Below are experts of layer 6 (counted from 0) of a mixture-of-experts language model. Rows are named router (the router's row for the expert), down (a neuron's output weights, with its number) and show model dimensions 0-63. Each number is 128 + 32 x the weight over its row's rms, rounded and kept within 0 to 255. Numbers have three digits each.
Before each expert's rows: a language model's description of what the expert responds to. This comes from a sample of Wikipedia text that the model never trained on.

# expert 7
What it handles: Digits in numbers. Single digits within years, measurements, postcodes and table figures, such as 202-0, 3,07-5, 4-00 m.
router:173101106154053110109108156086157112123109151119142135152093098135157095194137161150138172134089093164073121115142134154140125163060088133063148078113127165158123138155184133100079126143106104
down9:167146111118154143087140144149058137170098125082141095133133083166115086160135159082058142157154103108124060115140109128122145149106137144081142082172166152141138133083123149166147123081144119
down10:145097138177127138149072105142242125157152161101168140151127121080093088162091141149143137079174175140144105151124122181125104116118116175079173128171100138115143108111123180149074173140142089
down11:131116051145159116098101130123100129150132163138077137115106131141113126111130122057097171083133134103092100158079106107123097159079053167145138120196209141222189070107171162163152101165102191
down12:098122125164109091159175131057089138161131129107148141199123095131154133195086129106127144137080081111124067199107142140125111142154077118122088107139142118114180124180134111193118142152052101
down13:175154108117153118138102123097139096143084109109152117160138086102162082165133173059111175166114163112152072093101111122134109138132156122127125181032157095147156137095134194127099170193140189
down14:138172069139064066147186147104174134140143141204190094123121136107087102118140150151148161111191118103091130090179166192101160106108105140060127062129110138096154115137131090095097083104126153
down15:111144122167149164112137159124119102095124137093155180095081128127162154177096126133147102165091137150095159097106076118173130163131097191108124081148156144159113150131131145121128118088158156
down16:137144137147112101134139074132141105073095142077097121117111124108125121197139174141128093113123154135094117152049129159115158183066145169159140174152115189118074131103186123130085173174096109
down17:125109132130169140149128103104115183147199130096124154137106134146101171182142093085170229095133101134118108154138127147128166083183125080119109122109120083163116133167115132095113051146055152
down18:104168071153183111146116170073114113124125179072146111143102131148098097176128182096072171131070125153086145158126135101109106182169162138144137151163150108174073182149115086138109095126138125
down19:132161103117171122143128095115148125135138083149112119115120085150177162181105135153119172065133138165137093116194217173165119148141089120129161094198073110125128143129085120138155114116099168
down20:131116160133096150127140095128108125130161102126084136126110129085148122122106155140162163071162111107155110100150138120091148158064155167176158108133065189154118123108118145115127152169159142
down21:131164084139158144123152148176151135070112191138136162124079108146145133081150121074165076141128162079135122070126135143128103168107121147133181097114051116097137175116139104154061116195094127
down22:103114128098130136079132085121148119110118140229145146141077137071103098135130146140126126167176148125124098127116176222087130145123088149120170153114092102140137150086123171101099121129147136
down23:160112159168098113236138119148136160148141140107138093132139167123154139108120152131075119139136064144123106152133208129092160197134126089057131150121115118158128144194127097124096154100110130
down24:123072170132088095158143120190158151139143129167120085130119149217082149136171125125088121157136123117157124124058139122107174127054093131147192116091119130175123152150132177087157147172129151
down25:115105106164115157141077153136153093097112124106112072134146219148178110120147176081119084176164145082167117154083184099131173161160140125116150104082110127103139133165132117152121213105097127
down26:119080108138124065136119163104162191140173111079080060078138079128151155077106099079086088155122098098136130142062099115145088131163105128107104133111088090192111118125136140117085149125147153
down27:144155127160182153106095124171185087162114163128091160112117146144103096111119109192114102092122221147099105109108081165101095112082172130131148133132124131086092105121148179169174095171236114
down28:143112172106090144092136115125120192115131169159144151102163051149143166160106170125140181110081152164128074125133119110080129101152134137154143203186108116126176114076139129168163076105152109
down29:120122077079101125113132073121097157155112137147177118107100129122127152176144138168173133169144085143146133149202147167115113174080087099126136114072151166072127113156163146149159152126083128
down30:144114099115128119106099179131148175135091122110137176145089106124112110125125084140143209175096080107126074158170149140149213199150049087146169146185111076150161137157192091133148096093110133
down31:140190088150161148065097152220137115134184156105112085153098104093106072129146119107124085149149138160136179128061135130087189138085087147091132125105144123088160097176088169158154126108062152
down32:090134145060146103167171118140178129102152126157103175143136122170223117098120171132106068127190130177098162156173161098122113123166101165156113175110166149085123103141165092135136168101105081
down33:142078117120111158166182096191188137119124121101146148166106091151091146135182094081199124131133154122183155107120083198163162104121111146155174148133143174114188102154200149150170086105127124
down34:099112074172137131194137075172172139092118142107065072132073124221198136149161124106161129133115179105177132104134084078143135123141109150138156145161064109137081082081147144102123152134077075
down35:179126135124083126100091164157168156149144146042104110167125151131081093119166142152133146155142167132112194112119139094117150077171127179097119121167157111107115151066173089099103148128094109
down36:139131156103132180156151167064118121096155126099132142134122107110130164069162076146157098196170135122155122092090158188183098160161196114139128127090062092188052111112129166103159122132091109
down37:146124093079143104146084102127091105096180169108142157146167125132149150102163137158092188117164136185149079123118169103125129152119080160108110185153082095127085139123216103185108152126035173
down38:181112138120158069129145093116111164192176088116103092124127150126151124151092101131091121109106131112159128129015146145094154153098162144130155111098176142160155023088178142173102126148114148
down39:115129091146085116149145127112110146110130180132118147174120101141085177114130091205129134132076089130147144162126129085122086037161137156129116133157080142105152143124116131108188175131179153
down40:173118154139118125094110074164121178171144123117140090146024094144097125103099114142076179150071194113165097170126172148173114197089167125134158130126095141134121186113098174129117117081137075
down41:112104152085132117129151125142095125176158095152148104144085096098101122150128111102155172178087120081119123232098123160158122094168127119093146111100148066146067151193098039179096169119087110
down42:117118091156122172161154120146085079113188104105140161168060132108110109135122117108144180115083089144111101148150172132166093107143076160120076102210171127147136075130108129123113191082176114
down43:101169139125153155144111129109100121135150191095101150127181103153134113115128126145077034135158165132166085100149123128111122128086116162130113145152159119122200141096173117116174095150147136
down44:146055133115092105128119115131171116148138141234094191120133111168188115154121151123127089140156148119109101066179138106141103111097099177088121169166187139201059154167089146154075132129136133
down45:099119110129081129123116206145057095184154164116082119136113139151125121150109111073174168163058111171124043157129166080144152121192082142129102156122158109109120144145097149139098137133114140
down46:057112137157123137118119149147086090100130063085173061147142129165139110135095135122104112176103097162157076182100180123084159156141149142118076161105069079125178118123160138094181146120114082
down47:150120118162122129112142157126132145157136132085160101132109145164139157084102165078136148125177137085116069111127125159095164097109088143137124094149059093107096132098152160115086133135167111
down48:098135097156146108146115142156139174087104096080075097102068120195103131134155145109117127191112127143160178083118158114161088168100086160115067136148078170112115127156136072128132132148188104
down49:105119102143187129180139138166077110136188156115103157128138062155140131160123123135156067159103157105105135159082146147085136129097171172131093145128118058092076177135139148136124085115141108
down50:108104167097107108125153179112138124104146078131165130130141079145155147112087149134126161158149183089116077119085125105161144141104172166118117089066083111170138127155117127133134140118133038
down51:190114158158154133164123137108117059182101124098124111196072154142117095109161117148087152119121060101136163154159149109112125155105108110162133185094098123115156164169138076196128050105101138
down52:115163107079099153063083093175121172110162232113135115120182135103154084174116208121115090119183080084101126176110106099114104147078123087099103169155135064117181160099153066168055099142130147
down53:137140064161144063141141108136127163093141101157149095132101138126136115145087081095191113059081063162162118153104160092117088146179143135134104100147108150081140155149120147128141115114121133
down54:138148133125108140155167084178162127167128106151166115019092114121154110112102104137142157146127176088117201057139102143146110076120096124138097128110122162133112107122120122130109060146114152
down55:093066164135156070141127150143171141116112103115136143138172135084196097134178164118143153063145117169162106123144097166101119092123112117188155072166139171127106079154118148106160150099168140
down56:131187125144151121152152163133149129135136156114120130157168112151125119119151169125099136181105105181154139119095162157094118161125215117107129135100137123136082196151154117106092076132114144
down57:153150215129133123147113124140122165171086145152143118152121122072130122106119189096122108124097122123157160160167135127187123065103061144121106090108128128100157153109126221184146090174134163
down58:148176123159106143125118172120115161171132191134117196091114152092154145120126120148108120150114099080100134202076124103162114097132131150159144140129119113153130074131086113118123114153117202

# expert 0
What it handles: Word-initial capital pieces. First piece of a capitalized name or term, often a single capital letter, as in Al(ix), W(ierzbicki), G(estalt), P(TS).
router:088098106116152140110133123122162107095187159122110163140156101077141130162123211109157153160115168107086125110178123127126120140106060101124119140105178166118132125080152153161171128128157169
down9:145122140132145123173103167131147077104124081150167125137129130112166085143141149178111075110220146151107113140111103115139169137173185178109141131093108158154159195151086171142109103115135164
down10:125136131104153082146187166139163152097120125160142058131126179139134079121149147116146131193071143145116107121105096064186125176072123141103052095086167124129079136113171131095140167135148106
down11:070132154121171119121155083082154133110103112130164159092176198162140190086154120076141109105118100155100111166170159100158111193047137080158164105076174136112093151135110147141124101083143132
down12:087140128106121076077123131177179171123108113138121168106103154115100200132114107150160096112096139181083103183085096117146134108062140143167096138080149123143107088119127093091194150135167151
down13:066102099174129157104158147200161131112141120165080204110129170164135128131176140190112123111157149176081131088111187140159150073078157082125129068078106135079077120136168091046143084085150117
down14:141120133166109125155114127167121144132139166098159124111119167218166178179072086170142108123168119148118187107184111136116103172067153151163134095140093118161102123169177087147131146093214165
down15:105169141149114140122123146138096110174071165149140126180130099096127110119162125116076099149090131163104103064145138114089148161125116134119142101169142100137099159107172132146181159154082150
down16:143136135118128185134046079165122107121098130170111138118093144130091115122164149131156132141143142174135182135051085115174144177132157115139123117077093079148163108139171115124100093037125141
down17:119131148152129118098095130128125132142149116100100170117117129155208139170137152177106128098088109151076144142136151164104125090194112115115128085128122143208170100119129120146097121125129117
down18:143098135147124057158150104138086170122063159108105108111154154141191140127138180131181068205144152119104115110115154144105108112082173069117126149103119170127115104143168120121197072116157156
down19:146086134187127131122096144139102168117150156116085174117097170098138104165092154172143161127164123089142138088070099113060162120135110154136113082202115133122182110096154162143184079135134118
down20:097107179095118085090089063152161116158134107134098122110111109150161109083109106146097120167139132091117140154148122153122114151112092129118151113191169107122188107146117076172112091176185162
down21:134139128100125125109139111110141091079178113089074144090116136158132152188171168076135182128135129118109130137145138110122186085255108115179111124099122145136123118053114128141124164121139123
down22:090084120139109114119120116155106094128064110115162100116155156132104205074087142119110121157072187144143138127100145121165172053255109101087122172142145162118097139095100085107143111174106137
down23:131136153152171061135149113150090140127095098088163120149108113151111120052171132108134163135125144109132038159062179173117091135115091125134102122138105167143155106083087123175154166149143147
down24:145144139075128100101075127097096113073103137159111150139089095138083087149099226114134177154140147165124125138190142178163149114111155086085147181105092167131099182129104093152137068160071118
down25:147146146104109145088151048100118172156162079157140091122190202146114148141182235137125107156135136164123112079102124152140125075090156109134147096144134070082145102182142092079105134132144123
down26:121075162132125131092115108132140164116138122125118130100119161080186089118082066109119078124104140147076162133180115137133129133059132113098146115154163181158124080114220137095110077105148098
down27:107124156146129064160111124114105151187138204102129075176113107131130108093135169134070110114127103148091095115103124097134121098140123072102165051040124075107127094134115120086121062134115096
down28:183163147140102149115126156132091136170152162112136091205129141216126159104101132189096119101189128130154102119094123158118089168107177150090217137108120108186198087159111140097123142123181113
down29:120166118136134157176116107179155122093088088157149131074143154073134156112153155077102091214109193087141141127141115130141120113173135125189089056121136157091158129152091127187155167113150118
down30:127129068148118142170143114120085120149136135135144106156081140160106073106155134165134128182127134142086120099086199083131096135085188121124143192119112137075149106123144158140093196122105099
down31:102150098147178202110143127094116082138142149098089102107161098144078116145112168076108095114161162147153113110088138127160175162179152153158116125167061165156139122117196159164081089171136144
down32:132123167167114103105163139132141032164118156175141172149083107162102108129104147099156147085078107139089131171147161138166109171083185184135150105165138167078169129116097181138154111113122141
down33:138086110093094118171133078131145173136163157122144135108096145216147084105128146153119145093133128153108076114115065172129147125081159144125138177158125138087155146150179120089170123126104146
down34:095174135102182120103104166119041144114064115084098130147146194119115131088041146125107136121131142060109161204151091179122112100132070139204089116099136167097099107109118149146110127150155108
down35:111144116116125190078169087104152131133125099158138105138164145101120131056199178100069117122117103092129119101122210147091199131113147127119151105138118105144161070109083106119168129119091148
down36:122108095150136192104168128142104134162122156013126143102140101162167089041128140126144139098105130168123188065133165193117131160077075145140132121084122168139102108062138127169067138137124114
down37:104139118160140147132123124092130127124088106186130081152095171141157102141123095121169149148087119197095155118114126143128125096071144129118194127153168114141172160120244126079131138124160150
down38:069174094108174088160167122155121136103184141104114155150111115074100094167103156083096113120074100132148102102133133142178137138168126168145164144120121136126077123125116165135124158125155126
down39:096158142130133161169160086093157123124144156139108047110120099160103067160137132134100113086158113143179147103185125133127096121107112125124174087161158111180115152168192179150089133178163123
down40:143095125129119091145162109106109112099167107132142060149142184138136160153085108137132131134095124081149153127141080111122129085044102089131128110113068170141178130138204151130099168120087129
down41:086122122169121156080106134098125096114151105147090134154070152095151110150156144090183167142044152141125086122180111145114137099113068133128168121146152107135074121144141132137155114126163119
down42:102111167075076150152140132100194155166121138109063077165170106123145152093091165146147172099142149159163139149111138155154144117075118135134150104118152119126113136090139117149158069197124208
down43:141164146167128122082147083107128125156113157108167139183173118120172140148150141070099109157140118131087087173111136179091125165114122104136153202074084119134114152147147099127125164157141084
down44:140133121129129142146134138103107103086088161134166111151118120105137132165090135104099117102060132099170160174164161149111152142121137141100123106097099058132158111089089139119168105096123095
down45:121128155110146107118138163170165122117089125057167143155115107104111075133147112102163107132112137098085126112098079087109147120199129119079166095115153138135124195137042134169152124096082144
down46:132152125156136070138107091094148075123156123175152122154114121099056145127138085164129103097156138111108108138118108128126136072079183094072135130097133077122181095136101183077116088156158074
down47:106098122121079119103162119119174103096143152164112195160105063122167138168153131152106091109132107106180135154162136172125147099128131174130135092132137150102081078157133145041126102120103138
down48:156190107075069136136097095161184185109122170145150065170128141136162132194102139151142168214088155112122127137116131107098143142126102126172096122149153070123073157155110137093171136131161102
down49:168185136120156134090076204106176100168132081142132135112109156136192095124152092167106109145153104125134059134108105110112127144074211141084133112093099116174102129158164119120082136130171087
down50:085142125135126151103093127058157086106161094174117136133132169141082127081086152157134137062109158164132133099139086059149123062132159186157139134180110149123113123173147159155183173163115107
down51:167115103102184147097128174210169118090110118140202188087102100165126082118143183046170088115136111111147139110109198146115142132105131093139149106175144112091134201164082079113125177128175156
down52:085146119152124188124119075023130173135115115090192083161121143120089105125145089111120091117079142160110196168144081111081099110176115072079118146122092151124145131113109191127150113097155126
down53:102116081146155098173129134190149131133078086057134147147120128118145104084141152092091148171139127147117117063100142090122089098161108167131151108169179100061097110116083156136102086119085137
down54:119141118113154160086081086124108169182200112166115121122132134201071124119135106113120153091151162134097144129188087179135123143179113111114150118106125146162077147133098152173158149109116162
down55:108121114124156058109110135131202157085120103077138159108114156240151180149115083129107134124153176100127120092126128078102151135138151142112113099156141130160174147131148123124158135181140081
down56:161065123107178156135090153178085093146139127141189148126107131141123180079125125162101136097121092131138067137127080165116135167118056164087178120083125108199109125088109105168101209139093123
down57:197114141148174113110162130062132108067148162120133126122115163179141075143138164114146164186106121134142136069103149118107127117184122085142120166170102147111123159185097134121197131156100130
down58:139170152146078099117126084141135121089121151167130145149038195084168082147098146133110166143066098142111104128167083129181105124091100083138061106136129084146160149134202136113108162148104141

# expert 3
What it handles: Name endings, table pipes. Pipes and semicolons between table cells, and final pieces of proper names and places, as in Higg-ins, R-ani, York, -ville.
router:076104155134103035123103173095113084130110081187123169140146141033118138144163062108082197140080135154109149153136135149145142107108108110070066103076118120116107104118152138150096093101128141
down9:115136079162090140098115159130157090148107160121072175062158151148135106137130062094150166166129121134065152151172122137082140102096112124158154122123103146070156134102129154136072120164137111
down10:138155136161179101199115109135165137080119090129179154118148118144124152079155128078130139142083103109135140148132108121148100085216102123119129078162083051151095123129153102170119145089110174
down11:112098121118142093079158105083160175132140134116154130127115115115152129173095114183152105168106162130125110113100125109151121093156151139082108101114124134163117188100160072150157237151145109
down12:113155101173139154119122229118091122135132141094073149126137148185154157147105105067098157141165173195084118168096095085187154117049171158140140130126137128148124078154105094085160180187125158
down13:136123135118039152153140106098089136206171096124043090179133098145137092055182062124129169147211150099134115128141173140150134086145096106101102085082131153137146111162120117149135149112140101
down14:111120094147147145123162108160173123173109121141157191143127111181160192113141173162144117092177093157118069159117152131119173118136147119159199106139093113122099150159120213167190063159074081
down15:092146131176145021137146161063101121136113188144122128127149111162159122180110094171094170173157108168130137091111144181091106110150158153141134094142100095166134134139140140125117157178130188
down16:186153082135117145145165140109096125171190141114102082110094126107117136143103174116111148129168156190160111095125142112184126150081094121160126082130147076116094117132127157088160124152137176
down17:103121110122141181154177107133105114147130135139101143116124139123126097128138053087105133089195109132172086108110110103131154140082131172141123129163134134147101103122163137099081121136150083
down18:185122194164153109166170152115135164083126104135116046158169107107157136155164093117107141085191165096164164136147164077167199129105128141128152140106134116143129106161130100141126117087095181
down19:166124100088140125066140120111108083151121076127113073132061133110055121116103149055084150087193102146144121076096199109158124120180118110121141138130114134164091136091085161148179094126095109
down20:162138117151128135115186144139173109152094155147167140125154104181127138187073125120137129182049097044100131105173127152105113087144116147151135155188118132158160136160117120122163122142142086
down21:167185165088210143135131174123171134151129154093105131165141131109164162058114182135101125131125115128133133133111118126108155103121129088148096125166092105112130124112131132154152141134138157
down22:107143097140113089096177105147111074074090140152191080111138153181128176159156135106126164147091144092138145125137150115136118126221098200077146139142160111150169137118151107129104169080168129
down23:150123094090172137165158131181143157096149112110133173047138199096105109129118156088141154096113158153125151143134169094198121095097128174122129081114158157120109095127098139136078149122145055
down24:085107128165143128146144162116195109110118171154090139109096090127131142124128120136090126092112187108111188117155083101159099194255154149090168151144123119151141101086028141152133118161080185
down25:150158188109172117165100075128132134129117118115156122064077109088183100109155118158111110080099124140128185137123169142138163097051110113139113110130077096114128069140152095157140083080162104
down26:154088158140111147158147066118139112193142106154166091095186123085120129130129124150083183134098145170126140135174189163125131153112131088129165163090086134136178090175145140103155149176141153
down27:136160179095138044102148171140149189145115092140142107167146129112101111127115109133113095101098130094164152077145113080147142131128114158108097117098132097139173128149156104119167172145119155
down28:103120168165139147130100125132143126096143085183079018107190091118096091158088088150163131142135159101166200137138158170100126115191152072132095118136149134113133204165176104138185131123107174
down29:125193141123127149184102146069133119172113142129107142106163098135153155091101185160120155069084110159138087099134072169073159177201116102154134164136120139141090177105176168130119097141094191
down30:095115111190172166110115179145132162087128098158141119176106058148078113103133105116168178122098108131121112216121106170062128128175097156151073088150073142134138080157059140148174136066154172
down31:091131140093140113173136135074162148109090151092112149150175092081155123125103122087168170115151173132140151078158135157179179132184077095096092143147101139163139159139163125158102085100149087
down32:194126162069109110116179088146123135130155167141173185155103135165157090130142137115152106157083141131148169170135148092152209134123081209108145121083087134123138171118182085097184117138139171
down33:183161066069141125122136080135181104131121092144136116125101103113062173038161138179106124106050100107127131093147141189159229113077196125155052115101134107157106091152145101133142131144153154
down34:144123114054105158107136109172110101146133156096125115153139090161134129114121166132127159098178108128108165118113077155042129149179115105150132138128113121178103133150134103077086136157093126
down35:127106126101135139185122148102155128088083132184150150145133088052114152096114160139135143169175059100177129106112126176091112130134185117069164140161094094181147159159088172129086157106118086
down36:160137107153148069137077155129171113130167087146175109139176087110175130075150067182137159125155161109169184115166158161155157078154120107126152161128105123180142152183106142102108136114119154
down37:169109107073160109097131212138072120106117118130129152106176098160098128142167074093093113035134102174144123153140097093107108162064099160102136149159058135043150087124121103107093147148170139
down38:108136079100144111051164135099113141118109112167106149142132153120154091124167180140168148074103131148091190135078115137068140205157105138125155166194143101122141130160081120114152113131162196
down39:033125106175198111155089136180107179127183103116096124150110137080100147084109143108099117146106119121112097088128153132173133070193138109100128126164150097165101115128120136193148134196148132
down40:140127155114188104156091168120101170144195147128160163146147127113138115144071141168120169116127094070142097146147117085095184047123028157147138157131162083182115120096136155172182141167144145
down41:113188154127181144086130185167105150154133107148120152094143121157176149122117129073132153174132130108152146127106159161112159077212108126141117075191147154095160144105038184131115143075065159
down42:119109144142136140116135142118119099090104084102124167174101145086083084153150113115208110161201092090091087128104141123148124173176133149124131114122141185138112150144126093127137146115067104
down43:124158103152150189077128139098160109129138018175153161164100163131089120153109066122124135113072111119175138101133108122115153114077156130114058093158153151151125154130149140140136155082126107
down44:091109115105126078107158209164067150144109175090091116107126114125161128104114085090118156099131148092119043110129091138139169161080127061167152188162121146084085121126200129095120099122138126
down45:157119072142161098143106114112036129132191218177116069159164115128144127152136130203129138141201165143160163128134170116199113093105115091069090083116127096127112109166124140113095103123157129
down46:062143169107162121105186161163133142176145144107137116086149124120107146088155168120131122109108094122159137176168100040143103131157061129135134098165129133121123097097112146119139095162184182
down47:089099231129066113151159144072148164102113104116122114127113092105108099134079130088115116101162121130156083137131137105131105082095105129121144066082134134185127173116093210041151141098126083
down48:145111073135120079115098141126120102129171059133152087161163158055098158082134117127125119146053067105142051162096106117154198115174114115113164167119061115070090111131108115151108148083147153
down49:098115178088140114009128165141114145091102162141146146146130097099144162162178100143100104112147121137106156142022090167101142181153091111133098134141162112132157150119113146116201139157087131
down50:126151095042125123104079061147136169104125090113067128097160087154149110136175111168180164090132090147179105119136129132137092123173099120108121093151082157099145178158130150048076086148103079
down51:097097113131154103048116139111123153106071123098112116176072158100184070126123109152191149148102112087165110124142120113150104082084107091163148121108128137091102142138115083143097131099171172
down52:159149052160108105184143137151113134044171122160048087065128118169078099104147138066143080145187111134150146116085181118081081139183093157104112136111186127117103097082135112108134196088116120
down53:122090154123182075127128176111104157172137200107165073118133112122128138128132111104134174104166131150096138160110159049069104091156109112161117151097182117102174144097112066146131158152139139
down54:175148178189149103135112153142093129079067134176122099102210115160156093106161134144108136116094144140057128160123127125102117159100141136157120159129155160181084105138124177098118115164125110
down55:091130054119135147146187130127120131167142160071114110134100152081139076083127134131133135122139172136145140164155157116170119069137072136148172140134089106069081116079054107097132110075172110
down56:157118181098142114151110111104192157110198080171190108123095071147120130176087115185186166156131172091146107096184134107126123063171152136128151131127113105128103149077133174147111125126111151
down57:161139147152164104092128098133139115144145063166083092168125141090126134076099126118124139148113158092079130155120158127098152134119088127142120134140081104130084146146120135189065122135174123
down58:195181191151137105155145138153174109172181154110105190111064126078164118113133138149126142168095111163108198136134099134122174139056149155149114153157158123086141045121092125073137146102128121

# expert 5
What it handles: Determiners and possessives. Articles and possessives starting a noun phrase, such as the, a, his, its, their, often after of, in or and.
router:133117118119105134121138091084109066136097167137045115082152115070149151195145095157065137160144109173089145102119112106143105084103090054113064152136180097164074170134144122085141081164116165
down9:129160091067098118128117134191186177194140125129139129147072150120180138147107105126142185052120122107071142043102134142122112129103087125162216117106152144100107107140121099130114144177173134
down10:070151170103128157206185093182128139103126105096137149158132173125118090167096175166126189144131066106106146102209120148117132169090101125183109204153133188141103109110154111157102119180172140
down11:094091052107137208174147145149121185111126158077159150120137138098131128208134161141158140094101095115175142098151146141149170154041107113113180180144102106140150088114104118127109122118133106
down12:069129105115186140117098137125148163151081161100141102120127186131130091171126112164154111092089136170153140122097110106060090157058129113134166155101139108100075097108151126151135144073132145
down13:104093145118121100157142118084097149106095135093117035125150115134162103103119137141119175152141081119112101195054137120102149093140129108056119105146110096123099140152138151115154055120129149
down14:118144140106090132074065154096103198156140115099049107113112109149108171177151142123124137149176142137130100133156159142112175157079110135114137086158100144115157111122090135118153150136113118
down15:107136166157181131142115099108123125120143175102122125161122136104122140138162135071112129131141105089108145182134094101182189104096132100142111120094113190131059145104067072062143128150113111
down16:104164144093131098127156135124115141137092137072166090018117144150136131170157122201170128127162132130064107116157158049162137119091136108126102098074191175132168104128071089106165166113153155
down17:140142154141113098141134152172138155143171105143157153063134092094129183191113162069105166119172198198125118160129135110094148110125170128167107121115098118067156181190054152137162149131116120
down18:059125164127135151135143153112124169185124124100150159152189125147108130178114134169147096165119114124090126142174083125105104074137140166124128113102104175043132179113164137105135053185146154
down19:159114081164086122117169128172145139077156152091117173156109125123115176153089149121140105089187096166112138146109048211114134088152117069150151120117138102154148112107102148113135104064086133
down20:111088139141122148114151150185078119089108146127091120167091161117117107174137139174106118104088139082107111175152109083089116094098135104165106208145118057087151115149138106116174096082150199
down21:151122160047156133079103100130173119131129164169124171205092108115171101124092140144097099159053150185106071112164137166131127181189154157148130129111175106125098147117100152146118149179051103
down22:122156120116164119122131156074131146134085122075107112102170096111146134188131107099144081105133167102149132135129157069137153146051120136141092112206093147134110168082121108126200134100165151
down23:164143130138099070127137164092129107147119086105114134103118065144099062198185107152058163079115131148123110118162147197176147131087163090159121124099136163122080117167080147100119122125150233
down24:100093120196193137067128178137174170169095136125138164133116119148108072177142130127160104113111176136102138126122122126088134080180120199124105172106150085151111141131141158076210046108066081
down25:160128163179121092159106098120198165139121160144144114127122129122183150132094107119125135184144086126107121118201183203136167154086162098063171106123097131148167104107151099173148135125166196
down26:153160178121097074155138150132129135125156074186118138141082092156168166164106125115104120156101164120140114165091147153174130141105154129100157153114133199143114168147154153161117069119144134
down27:064120194185067112123128050155155129127139141172156076095113149072184111183139119128130133161134116102140091149067144153130123112159202129122141148153107092112121116095130093159119148129136128
down28:087073101121153109181162166101129118205172119100120127132095089096111199135100093145118104147102123156169144147112096144100096222185126168095158094048114139113142090100170149184134143148123103
down29:156155145114131195191056156169180152108187096085169077168033114139080116136134142087194121115093105164116142115072117092153086145154127149135113106166116092132129174105087083111101142153184103
down30:103121102133084157129172180109150160144120121121104139117133115109132129121129116112172117163129112119116133125141126141102093163093060143079156056099149172088142151148125076204093122161146130
down31:121158147109170126151105132128149125142156149122140126109179122026098165141115100159130136098119104179166153096166148169149098074158146114109157102154114060149077150078147134115168138113049153
down32:090095181171175153126168137129076133102156127156068133103162072141137187139205155121050064181091041151125158079102085138111108107140092107100133101114185095110162155101112145146133114160071107
down33:126112162079120160130103114170101107135151192142159124049094155117126149156120098068145118143138079135107116183156118115113091085189144204195157143128146159128168118124161137130107119176155116
down34:079153129135191138180109107113129136118106127168081125097149183107130168159137093135129141102043133163167113180169069083216136112146101161103132120133152102152131133145129147093103135106101087
down35:123145109146104102086114143106163168140082143114220159203128135106140110128111134103148187073134120106100151099094155135149120103087110143161148112122094135173091146109168117135127121123102115
down36:176142156120158121143072145131129099115175141141052122074160069112175174122129097170131068107173131106043139147135119122087173150135096126148092078063148117117094083137147119144135162184080129
down37:188132123111129147136135114153153050110174165123115140113144168102063079120148162108121076108047061128117097099092109127113115112090151143134135183153157068115069116061099135123153093167091110
down38:080143126117156122134110098108100055157106188102172160149094151120139158113157095203111079123185134104181167115138128129104079137135058163120082087188113155124084110066102117136116122100148135
down39:115158141163156132052132127122108179147059136159041135116107144121113122091140188094166112164121144129093095148103165147139135075143074109131104107136148109113191137127165098122147131132148164
down40:174104140186164116099125108151093119119174110091109109140142190149138096137070114151119102134126066071191154153161125106146172161087111202119076127127104098156101128133067168088129145110146116
down41:141121154116135131118151052125164105088158159109089093077128078088133147191146176131138116127155109148128144118089191121149154109169084138156047118125149097151122144183087098130116182167110117
down42:182118137120150104203115102083123154114172158116100112145067101122138158097112137143114109077176141145120133168171133149174125052105105185139139141163104183127185124090117122103087167126098133
down43:118174170090140161099077128108175081113132126144154121160156119154115096138163179116084141230071125079156103057133130110085176152125129094105160107100103130159113156125086148118077111087151145
down44:169109121113101132084084129103111165174130117125076102126137153167119157103136093126162115072156125155150183098098077101135136169127070132102150174156097122098147094119136080108082151112113116
down45:149122111140084153077167101135131069092103164159057123106076131125161117143146155097086154158095121169140144113118146098069103120172090162088098070164145089116108110172129082094126186122069147
down46:125146141191109109132158138099107098135067077140088118167102127162115158145157120143127168097142182127163102151071118119132117214114154125098102101132122072112155121141153113097098099118106112
down47:121098118151134122111165168130150089156138167149064128162214133095093157140121162128102123099222116147159120112178105111120155106220107153187116151122072092136103137096084094115124112118070169
down48:135109164112091082134144097176107125132142110130134121100094116102154132153070115183157149154133171127146069108112131157113154103101198171163102175118148152200159116102118155158204162132118188
down49:117136103127132105150099137155127137097127126114066079131108135205082081182116146120115106086152172129115106129063162059090122155075128132147092171120151143072113121078139175087116150096064120
down50:116169137123086111115146127075129092140133067158079158145120131156150108151168196103080143102089116145133144113136171118119095113150084111141087088141084082148143125088122154099085115097126120
down51:087094155150141160169142060129146087080104148108110084105080125156099123129106081109097106116123062114132122149094182103174141124115096129091072117189170151136173087094202177117182100038114110
down52:168165161154184143079059084114154164149145137136118116169042115133108140079096150153080095105081170120118137096130111129152105120140170142145166154108086176159070111102178120172173152089097108
down53:125139097157126115155187131107088136171077139179119139108145113175111181156176127189118113157162145098110129164097162197094151093077128085160100151107154089091078155133106092160068158163076162
down54:120095166137100130121121114191118095124132131134152137114112098093084124100162099128120124107137123136164141150135149048165096111143123127190091190089126142075047109125199135115173128182119134
down55:144160164161096133122154100161131145132130127100085157202081128178102166139134116109103114101103120130170122143130185185156131168083165078142130144121102159106151119158110136148155138110169152
down56:081128109117170123112141117087150120201161124110092126124122117170105055076191153153117150150157094169125080099117150183100149141077105134090096131130187093096085140108189085161192110071182118
down57:129104173112085082084112059103130104100170097144114162116168112137092169169104134127134121116086088141119057132139117182101180194142082120133083129139111066091142149141133092123165174156134128
down58:089170115104082101151198121118123082101083143093128143133104134117154141062145148116108074132102124131171065083164135170140193135159085104126145176109118111119113128151158128128174082185119113